Below are experts of layer 8 (counted from 0) of a mixture-of-experts language model. Rows are named router (the router's row for the expert) and show model dimensions 0-255. Each number is 200 + 30 x the weight over its row's rms, rounded and kept within 0 to 999.
After each expert's rows: "mostly gets" lists some tokens that are sent to it at least half of the time. This comes from a sample of Wikipedia text that the model never trained on.

# expert 22
router,201,224,226,192,205,175,174,243,189,167,218,200,269,174,194,282,199,193,179,193,178,201,231,236,196,157,202,225,255,184,191,220,179,205,212,196,197,166,223,193,213,219,171,178,217,203,206,198,275,229,153,210,170,175,244,187,215,224,174,183,157,222,206,201,156,145,248,229,187,173,219,193,225,168,197,185,113,137,217,231,176,144,216,190,175,214,216,145,236,151,197,221,216,200,180,254,203,198,237,217,178,200,229,246,245,186,232,220,175,224,249,182,167,251,226,174,204,198,184,147,202,245,194,182,224,210,204,185,167,204,215,229,189,260,190,185,175,221,135,171,173,204,222,230,145,176,230,180,184,162,240,232,237,191,146,224,157,224,188,236,215,173,229,194,196,171,241,201,257,178,180,213,208,258,133,161,247,210,185,207,134,216,184,214,167,193,172,211,204,208,174,172,180,181,227,195,179,217,173,203,246,202,260,217,181,213,201,216,208,155,186,183,184,177,216,226,113,167,200,182,183,162,173,213,196,187,172,218,181,162,277,148,229,218,196,216,182,200,145,201,185,215,172,213,177,156,250,253,216,241,182,208,226,189,160,186
mostly gets: " Har", " Mc", " Mur", " Bar", " Wil", " Dar"

# expert 30
router,216,255,222,183,184,171,238,154,202,186,215,194,191,192,171,223,195,168,154,257,207,194,198,226,176,174,233,188,207,174,126,244,254,248,200,214,215,150,133,204,197,205,140,244,256,182,186,178,257,237,155,164,154,241,231,165,210,188,173,156,215,232,236,206,192,210,223,204,207,239,240,216,205,210,180,163,147,155,199,217,200,182,219,194,193,187,206,224,208,230,189,195,152,185,190,225,216,201,230,230,220,203,235,241,234,214,269,154,192,240,184,217,213,242,248,183,188,225,155,183,198,243,186,186,157,251,173,250,145,206,137,170,216,246,238,179,186,224,228,203,203,203,182,235,225,190,214,197,194,161,247,209,214,199,165,173,266,236,258,204,216,181,135,104,247,189,242,168,221,225,226,186,161,213,182,148,232,201,204,172,177,165,155,228,168,194,176,197,201,212,194,178,207,184,193,262,230,196,172,228,178,230,205,196,191,190,209,196,228,190,147,177,141,187,191,214,202,186,231,164,209,183,217,209,174,234,204,198,221,226,238,190,229,165,144,210,200,215,197,155,168,194,184,229,270,158,187,213,182,211,222,226,205,200,169,177
mostly gets: " |\n", ".\n\n", ")\n", "\n\n", "==\n", "\n"

# expert 17
router,195,239,189,231,256,173,200,217,227,187,177,151,242,187,181,252,198,194,153,215,212,209,196,234,179,163,187,179,229,176,121,230,223,197,228,202,241,166,207,224,260,168,209,177,284,198,195,178,244,273,183,175,192,216,235,234,221,165,203,227,186,228,243,202,203,197,173,222,226,204,216,231,153,213,127,186,166,197,241,214,176,185,208,224,204,219,205,189,149,216,196,179,186,221,224,217,257,193,224,221,206,178,203,226,207,206,214,207,191,218,215,195,228,260,197,210,203,262,142,183,218,231,222,234,174,191,167,230,227,233,174,207,169,234,196,177,145,158,187,178,173,176,153,192,135,179,201,157,149,233,240,233,241,139,175,267,199,250,194,234,226,172,203,236,239,184,208,180,291,235,180,166,231,145,183,154,238,203,224,176,167,185,165,152,179,238,155,166,205,174,193,168,162,182,211,211,190,185,137,220,216,206,174,237,215,202,181,199,205,169,148,186,196,164,223,240,173,184,221,184,197,154,185,206,193,235,205,182,185,244,251,230,208,209,184,209,174,191,190,182,227,172,176,214,241,191,157,215,225,216,171,229,185,201,138,187
mostly gets: " was", " are", " also", " been", " not", " were"

# expert 25
router,223,214,279,188,186,138,245,207,193,182,242,193,199,230,220,204,228,202,202,193,173,200,202,237,158,221,230,221,249,174,180,206,233,178,222,179,172,158,220,208,290,150,151,206,192,207,159,183,225,231,144,193,176,208,190,171,250,138,157,160,189,197,224,190,216,228,213,260,222,211,131,180,222,158,188,204,152,177,182,234,176,202,203,186,180,194,179,255,193,224,193,221,249,150,190,202,234,158,236,214,180,239,196,248,279,182,202,235,211,200,236,197,215,215,229,206,209,255,186,172,191,225,193,185,182,193,185,189,192,199,118,196,158,187,230,213,161,148,215,188,154,173,155,165,173,202,224,197,225,176,197,231,220,211,176,254,192,241,198,206,214,192,204,159,195,168,192,240,188,229,169,186,217,199,158,189,221,208,224,202,181,140,182,196,218,193,184,189,244,201,186,239,223,190,240,233,198,210,166,183,228,148,180,197,213,194,203,193,182,202,178,182,164,151,198,189,142,187,181,184,190,136,213,204,190,242,138,255,230,267,230,140,210,211,214,179,200,207,165,156,197,122,172,207,176,144,205,186,215,211,188,217,229,169,122,201
mostly gets: " Anton", " Franc", "v", " Belg", "leg", "cel"

# expert 2
router,198,213,180,212,164,157,207,230,203,200,220,246,231,178,132,244,286,166,184,237,204,277,173,224,162,257,249,192,222,177,177,226,197,215,256,180,198,186,169,216,208,166,213,184,190,163,171,158,221,240,225,221,161,166,245,237,247,191,204,147,188,235,224,205,180,180,258,235,169,203,202,191,231,167,153,203,176,156,254,241,167,206,187,133,181,215,223,250,205,220,207,196,195,198,183,219,242,201,201,200,175,194,155,186,198,222,201,177,180,180,176,173,254,260,136,177,170,218,185,178,182,210,165,248,157,214,201,252,174,213,166,211,165,205,209,192,179,176,147,181,187,171,227,226,192,203,183,180,187,189,224,198,204,167,209,201,215,256,207,219,196,186,184,153,248,200,173,204,245,230,169,223,241,193,159,154,234,211,268,195,193,156,197,205,144,183,160,206,214,236,163,245,192,165,184,209,169,217,197,206,270,227,188,224,98,206,167,219,213,172,185,213,149,183,175,176,211,181,233,184,203,201,176,203,187,207,190,216,224,221,215,148,183,165,238,248,178,181,201,161,213,181,168,204,234,154,225,237,177,225,199,176,196,194,163,242
mostly gets: " (", " \"", " un", " +", "(", "é"

# expert 3
router,237,228,156,241,139,185,203,160,199,191,226,228,204,200,172,176,230,158,191,203,231,203,187,231,203,162,233,191,192,178,155,260,226,219,239,211,228,198,164,215,199,229,147,194,168,267,150,192,262,203,160,227,163,181,249,205,198,227,192,184,150,205,238,195,221,226,252,204,179,212,182,233,212,202,208,210,146,206,216,178,231,171,182,148,169,188,202,151,155,161,194,185,232,185,210,186,222,230,220,214,195,234,180,242,250,209,188,180,186,215,210,176,221,232,227,139,209,220,156,240,166,229,161,211,159,238,201,229,209,227,185,220,156,191,175,168,146,207,238,148,165,254,222,205,182,195,201,192,189,176,188,200,186,206,160,199,231,191,173,233,230,193,199,148,283,221,217,192,228,228,203,232,158,239,159,160,272,217,246,190,178,162,245,230,178,168,137,138,211,219,169,153,274,212,178,224,228,200,184,182,236,166,184,204,193,243,179,183,157,143,183,207,199,194,160,159,197,185,230,167,188,169,175,213,245,214,173,209,150,186,206,168,203,246,207,182,216,159,195,168,180,217,171,245,200,144,206,227,245,190,194,177,232,193,177,212
mostly gets: " on", " from", " in", " with", " for", "In"

# expert 18
router,180,232,222,233,209,178,196,212,191,152,230,171,243,227,161,210,235,188,153,177,199,221,200,196,158,199,215,169,223,170,176,225,172,228,212,148,236,183,215,283,242,210,188,177,196,243,188,191,231,218,209,216,173,214,232,222,207,176,206,204,148,230,259,203,145,238,218,226,266,166,177,205,184,176,165,166,179,151,258,160,181,133,197,207,197,207,203,165,198,232,205,192,169,199,209,187,216,199,257,204,191,164,226,201,258,201,234,151,187,234,212,213,216,208,132,196,162,222,171,180,134,214,180,204,146,204,187,198,207,239,166,203,163,230,193,239,159,210,156,211,149,160,199,190,158,236,242,141,210,213,190,258,213,175,159,225,235,221,118,218,183,187,176,174,221,174,182,235,238,203,175,171,173,196,154,181,250,198,207,151,197,182,249,216,172,189,194,167,227,200,179,217,216,221,223,220,167,176,168,252,248,171,183,165,188,195,210,202,217,177,186,211,158,181,174,133,205,152,231,222,228,173,213,185,177,240,187,195,193,264,232,202,218,211,208,200,208,180,216,171,186,233,248,228,252,162,235,236,141,222,154,158,199,231,171,214
mostly gets: "š", "z", " Az", "iy", " Jos", "uz"

# expert 12
router,214,254,154,211,196,154,245,186,188,201,228,255,221,227,203,215,199,189,193,176,194,247,214,238,192,181,229,192,199,156,212,234,184,202,210,187,151,178,166,186,256,154,187,216,237,256,229,189,254,215,211,194,182,213,233,195,227,213,185,213,227,226,232,214,182,207,212,224,232,213,171,205,180,168,178,153,194,134,231,235,206,200,251,211,244,203,234,218,69,260,237,201,162,207,227,205,206,204,182,173,221,255,166,224,214,150,233,190,151,216,215,154,167,203,214,165,138,228,185,183,221,240,211,177,152,166,189,224,215,188,176,161,206,263,196,159,160,234,205,168,182,129,187,196,189,187,235,238,202,196,166,234,209,196,187,224,239,238,194,205,261,179,165,162,210,167,204,209,256,173,183,237,202,234,168,154,207,230,198,153,237,231,213,252,120,230,203,176,209,222,195,179,216,181,229,195,210,233,197,187,216,223,200,208,191,199,192,220,175,207,141,154,186,154,223,185,158,156,217,207,201,162,226,178,220,231,188,189,212,158,238,179,277,168,269,211,187,203,204,183,186,188,172,212,227,162,222,228,193,201,185,209,228,180,181,224
mostly gets: " w", " made", " st", " record", " own", " pass"

# expert 10
router,205,205,282,183,258,222,228,199,195,186,217,198,215,172,212,236,193,212,155,162,216,209,226,233,157,184,223,149,221,165,166,223,207,171,226,196,158,202,208,217,209,151,173,235,193,245,181,224,232,208,190,198,169,213,225,197,247,199,231,166,269,207,207,190,177,208,241,245,209,213,221,203,215,221,124,204,167,156,229,205,142,205,148,182,240,186,240,226,187,185,198,202,198,191,178,223,217,165,166,223,164,207,259,264,231,177,250,221,183,219,184,196,221,237,155,163,213,252,165,194,190,228,211,250,154,206,160,207,164,188,149,209,197,156,225,208,144,135,189,146,153,114,226,233,232,173,177,205,174,155,246,219,235,169,180,212,252,203,163,192,205,145,221,224,231,188,252,216,195,222,222,187,236,251,164,181,220,209,173,196,140,200,176,239,200,138,197,178,209,219,173,257,212,231,231,217,207,228,202,206,191,187,233,212,171,229,175,225,190,201,152,174,179,164,178,177,175,192,220,204,209,200,231,163,204,230,190,215,205,250,243,188,262,234,201,212,207,240,141,180,189,178,173,239,198,166,240,223,183,206,191,142,189,208,190,212
mostly gets: "medi", " approx", "ordin", "ecess", "onom", " fact"

# expert 19
router,183,220,194,208,138,182,235,224,205,143,240,140,246,153,204,246,190,239,166,195,162,228,208,216,202,170,272,191,231,144,162,238,229,175,188,178,240,188,149,220,261,113,123,135,209,230,189,174,211,212,210,207,162,179,248,195,193,194,244,184,199,229,214,175,165,211,256,248,218,229,234,185,233,143,136,242,164,199,244,198,222,202,205,176,189,209,248,209,202,195,226,188,175,171,171,210,203,211,211,202,215,211,230,220,212,186,198,213,179,215,188,242,271,231,174,164,172,220,151,209,183,242,170,247,162,185,177,223,182,244,204,207,195,201,245,190,154,228,195,169,164,171,220,233,217,206,227,177,199,174,179,272,213,215,167,250,224,212,149,215,181,174,187,161,218,162,219,236,208,213,182,222,167,169,191,207,241,200,243,142,183,161,200,217,197,217,209,178,211,196,182,205,175,150,260,232,203,208,117,198,237,225,179,237,173,178,205,213,220,182,169,214,162,212,203,207,180,180,219,197,186,183,190,242,186,192,171,218,200,217,231,164,229,196,145,185,206,165,188,157,200,177,194,241,148,182,216,223,187,217,150,171,231,218,176,211
mostly gets: ",", "),", ")", "\",", "',", ".,"

# expert 26
router,223,193,233,214,195,196,199,140,163,204,241,180,287,231,184,212,194,225,206,185,208,181,195,225,181,166,184,197,207,149,187,203,236,213,251,185,138,193,160,259,223,192,227,202,222,228,217,205,224,209,127,197,179,163,225,193,228,252,180,221,198,195,253,212,200,227,247,230,205,204,240,212,184,151,209,159,153,164,221,243,183,208,214,168,256,193,276,191,157,190,187,254,183,187,208,192,250,169,203,218,204,232,209,220,242,221,231,183,165,271,195,236,231,236,234,185,161,216,204,177,201,214,212,262,145,195,188,205,185,172,174,218,182,244,194,168,160,246,205,199,152,218,208,212,188,244,190,170,220,189,233,246,221,191,139,211,226,182,188,252,244,216,208,154,206,181,201,208,263,173,198,231,162,191,170,147,223,221,263,180,174,142,189,186,192,182,196,155,220,195,165,175,221,199,233,223,181,200,124,224,250,227,230,210,124,220,203,245,181,188,172,221,206,188,133,206,170,203,211,204,170,164,188,226,201,285,187,221,212,217,224,201,201,218,248,220,236,208,179,193,206,153,185,237,201,171,233,244,198,216,197,180,206,204,209,232
mostly gets: " Mad", " Main", " init", " Up", " aud", " Won"

# expert 15
router,195,264,195,222,175,163,188,188,225,135,201,173,231,172,178,239,177,208,148,220,191,199,185,226,186,222,202,177,195,181,175,267,206,215,212,221,190,157,185,192,248,180,198,194,245,165,223,160,220,226,230,235,151,200,236,190,222,194,182,198,201,224,234,218,170,226,196,261,220,265,221,180,210,204,180,160,147,177,195,203,186,171,208,169,195,182,252,229,205,190,186,202,183,174,184,232,185,236,158,206,182,191,233,225,201,188,205,183,202,222,222,248,226,252,186,173,193,220,114,153,151,240,223,226,202,227,199,208,182,227,175,261,162,220,221,194,163,184,227,170,150,193,170,219,195,185,257,171,197,208,213,254,245,181,149,183,265,216,191,249,210,136,188,222,254,136,214,149,274,256,140,179,215,176,195,154,204,198,229,207,193,196,175,199,201,165,149,217,239,238,195,223,183,210,225,225,173,211,195,216,237,222,173,212,208,228,183,211,200,175,122,193,126,192,217,182,155,203,176,191,223,177,193,188,211,188,179,187,191,247,254,181,196,234,220,222,154,194,181,163,223,201,212,223,238,182,240,239,237,210,200,208,228,138,171,266
mostly gets: "°W", " Italy", " India", " politician", " footballer", "idae"

# expert 5
router,190,229,200,231,218,195,223,213,186,208,198,241,223,177,241,250,161,195,218,228,163,158,203,233,163,193,230,149,180,187,143,272,189,194,200,194,172,200,191,196,199,133,174,174,213,202,178,194,217,187,166,238,174,166,220,193,250,199,166,223,228,208,175,171,188,176,247,230,211,209,229,239,212,191,205,197,162,200,136,213,206,191,233,116,165,179,218,206,168,228,219,218,167,213,204,252,245,212,204,152,197,190,223,259,226,168,224,175,130,173,189,244,209,214,217,202,158,216,188,132,206,212,180,215,138,218,161,242,214,248,199,182,188,182,174,241,169,223,170,192,194,203,218,233,177,196,182,164,148,143,188,211,241,180,152,206,212,231,192,245,173,122,198,169,200,170,200,166,205,258,135,196,193,202,179,177,260,214,224,178,194,191,259,224,184,239,175,148,202,149,184,159,253,188,210,228,196,211,196,241,238,206,180,210,195,277,200,213,210,151,161,145,215,195,166,189,200,189,189,198,181,187,199,218,213,268,192,193,205,185,199,209,188,157,166,191,185,198,205,159,213,168,163,251,220,145,235,254,187,244,162,182,241,183,167,182
mostly gets: " t", " al", " ex", " de", " l", " le"

# expert 24
router,180,216,209,222,177,172,207,191,224,170,216,155,269,221,164,197,190,189,181,181,208,208,211,250,147,209,205,205,207,188,167,179,179,240,198,218,177,148,214,152,196,182,225,175,205,232,187,180,235,230,206,220,176,218,226,242,233,215,252,161,186,214,229,237,182,190,250,242,210,230,214,203,187,189,176,128,184,159,197,239,179,201,212,114,206,221,239,219,153,203,229,193,180,144,154,224,212,207,176,180,170,172,209,213,153,173,242,227,163,274,209,213,190,255,241,164,189,228,162,158,157,231,172,213,189,191,190,225,211,167,174,238,219,235,245,171,161,228,176,143,197,164,239,277,204,167,204,196,218,221,245,191,227,186,167,220,215,191,167,222,177,201,184,162,220,170,218,201,241,220,201,233,162,201,202,145,230,265,235,140,195,169,201,237,181,228,171,145,201,225,166,223,180,190,205,220,188,163,188,208,210,191,183,205,184,192,196,186,224,160,165,182,199,142,216,202,179,186,236,184,225,203,193,191,195,252,190,203,210,241,222,141,261,237,200,219,200,212,198,145,267,218,180,256,266,169,253,224,197,191,200,187,249,226,196,264
mostly gets: " Labour", " war", " power", " social", " music", " Air"

# expert 16
router,182,244,215,233,196,174,213,188,248,210,214,195,217,224,122,242,187,164,174,180,190,186,177,232,162,225,244,204,202,183,170,245,212,201,276,181,197,171,171,212,228,200,223,196,162,281,185,209,223,260,154,207,157,241,217,182,217,213,243,187,140,232,221,226,176,223,168,211,209,196,245,188,178,173,171,206,161,193,199,201,229,228,158,162,187,182,210,223,245,236,146,140,156,191,235,217,150,266,199,239,204,228,201,219,203,170,207,172,200,220,217,214,228,219,181,152,167,243,111,192,187,249,185,233,208,196,180,230,175,185,193,208,171,235,228,151,200,161,167,196,156,193,220,195,173,203,195,203,196,195,172,193,226,224,179,238,221,194,217,262,197,152,192,173,225,188,204,226,224,222,163,172,220,191,126,172,239,158,234,191,214,220,232,178,213,140,198,169,154,177,165,199,225,195,250,210,206,255,193,232,236,183,191,211,200,211,198,196,197,205,150,134,139,200,142,268,182,205,251,178,200,167,210,205,202,179,165,240,204,228,222,230,239,191,195,191,140,219,185,184,210,210,206,268,193,166,218,245,191,238,181,185,209,200,221,235
mostly gets: "p", "-s", " involved", " does", " months", "ends"

# expert 4
router,228,209,196,208,206,160,268,212,204,171,193,196,228,217,178,195,188,191,161,184,167,207,224,219,188,190,214,214,219,158,179,219,190,189,233,197,154,157,228,219,206,149,175,195,230,194,213,164,232,231,196,206,150,228,224,174,263,216,183,185,229,237,235,213,181,232,246,246,202,257,207,179,202,162,142,164,189,192,212,244,174,171,194,210,228,213,221,215,173,165,164,178,128,161,190,246,228,180,188,188,135,230,212,248,201,226,255,258,158,206,201,204,253,227,180,145,193,231,173,236,168,235,197,234,193,249,220,247,153,198,182,168,186,238,214,225,167,167,229,160,174,206,198,237,219,157,193,160,228,170,184,198,187,221,176,166,211,181,190,178,231,159,178,222,186,192,253,187,261,205,162,183,165,215,228,128,234,262,184,151,182,187,199,211,156,175,223,171,232,208,174,218,202,179,227,191,223,213,183,206,240,184,168,246,173,289,145,187,134,197,160,190,168,201,218,158,202,167,177,181,223,170,208,235,208,244,186,213,158,191,276,221,244,205,200,230,167,200,210,177,169,192,205,209,248,173,221,215,183,193,180,241,217,141,163,201
mostly gets: " part", " number", " system", " leg", " Award", " series"

# expert 11
router,186,227,233,211,211,212,194,183,225,173,218,176,264,220,202,253,172,199,154,221,190,226,182,201,155,146,200,179,190,177,188,213,247,232,229,173,197,161,198,205,192,139,215,173,251,192,181,223,262,254,178,227,169,185,226,209,215,146,164,187,219,197,212,192,161,182,234,253,237,258,175,182,202,198,166,183,178,183,195,178,236,141,234,177,205,231,196,168,174,214,195,176,203,151,216,214,223,198,183,176,194,207,185,224,240,204,232,178,155,180,204,194,250,216,210,169,159,206,163,170,190,223,148,245,187,204,153,210,143,218,170,202,211,230,199,133,187,179,190,148,154,202,204,243,200,178,177,202,203,212,245,236,240,151,182,261,218,205,146,218,193,152,202,156,231,162,181,163,257,209,191,196,220,221,219,181,234,198,212,146,207,150,230,218,227,194,196,147,224,166,187,205,202,176,212,249,170,171,146,202,212,178,213,195,188,260,205,219,155,204,186,181,166,125,195,165,171,187,207,222,197,169,168,174,212,195,101,218,199,228,202,165,216,184,143,202,187,231,157,188,214,125,194,277,204,164,210,226,210,198,156,206,190,143,181,217
mostly gets: " John", " York", "ara", "ana", " David", " Scott"

# expert 21
router,213,201,205,211,176,213,286,212,216,206,221,236,215,248,153,201,189,142,194,213,190,200,188,236,195,185,233,206,205,173,207,201,203,211,186,176,212,195,229,237,183,200,186,216,228,207,149,173,227,213,213,282,211,206,238,239,226,194,239,163,208,225,211,271,179,204,207,208,189,247,198,202,277,235,167,214,191,187,241,163,192,162,219,180,191,191,261,207,220,216,158,179,250,167,241,214,231,163,225,186,220,194,237,208,238,184,213,202,117,200,165,226,204,268,245,195,149,236,190,190,179,228,148,187,142,157,175,178,160,190,205,247,182,202,252,189,206,240,148,184,170,200,215,220,176,164,222,190,178,214,190,230,223,164,168,244,207,214,228,220,211,185,222,213,187,158,206,198,234,217,158,210,166,258,134,171,246,195,219,200,162,162,189,221,193,173,190,107,265,231,122,199,192,138,212,190,188,188,187,171,226,228,196,210,210,184,202,226,185,191,164,192,201,166,199,251,196,213,222,180,175,183,227,175,259,189,169,182,208,266,203,161,219,209,157,193,190,199,157,211,219,231,171,261,230,182,227,253,202,250,195,233,197,218,207,201
mostly gets: " O", " A", " where", " ro", " I", "he"

# expert 14
router,226,243,267,172,162,170,249,234,198,197,249,211,220,218,194,237,212,176,201,168,172,223,223,246,200,171,203,161,245,171,153,221,197,213,207,258,226,202,211,212,261,168,187,227,227,307,212,177,186,252,230,210,161,188,217,229,243,192,181,235,186,227,231,197,206,197,253,262,203,168,178,207,266,172,226,179,176,167,223,193,155,172,187,189,184,201,195,169,194,203,180,168,182,207,250,193,254,184,144,248,174,157,218,203,221,181,201,226,203,191,224,201,217,213,237,197,236,217,185,204,170,252,211,235,175,233,176,245,186,188,152,219,217,251,217,180,180,198,180,200,170,178,257,233,217,180,190,227,283,193,187,210,185,225,164,221,235,186,249,161,227,192,159,175,206,166,237,173,218,193,237,227,168,174,230,203,228,198,198,155,186,180,191,232,198,203,143,152,219,166,180,197,261,161,261,237,233,203,186,241,225,148,211,210,143,190,193,162,171,144,166,187,155,163,142,207,173,196,207,219,186,193,194,196,203,215,245,209,194,244,214,160,233,210,217,171,173,231,192,185,249,188,220,187,221,138,211,205,217,238,185,163,199,195,212,232
mostly gets: " s", " S", "anc", "oc", "amp", "amb"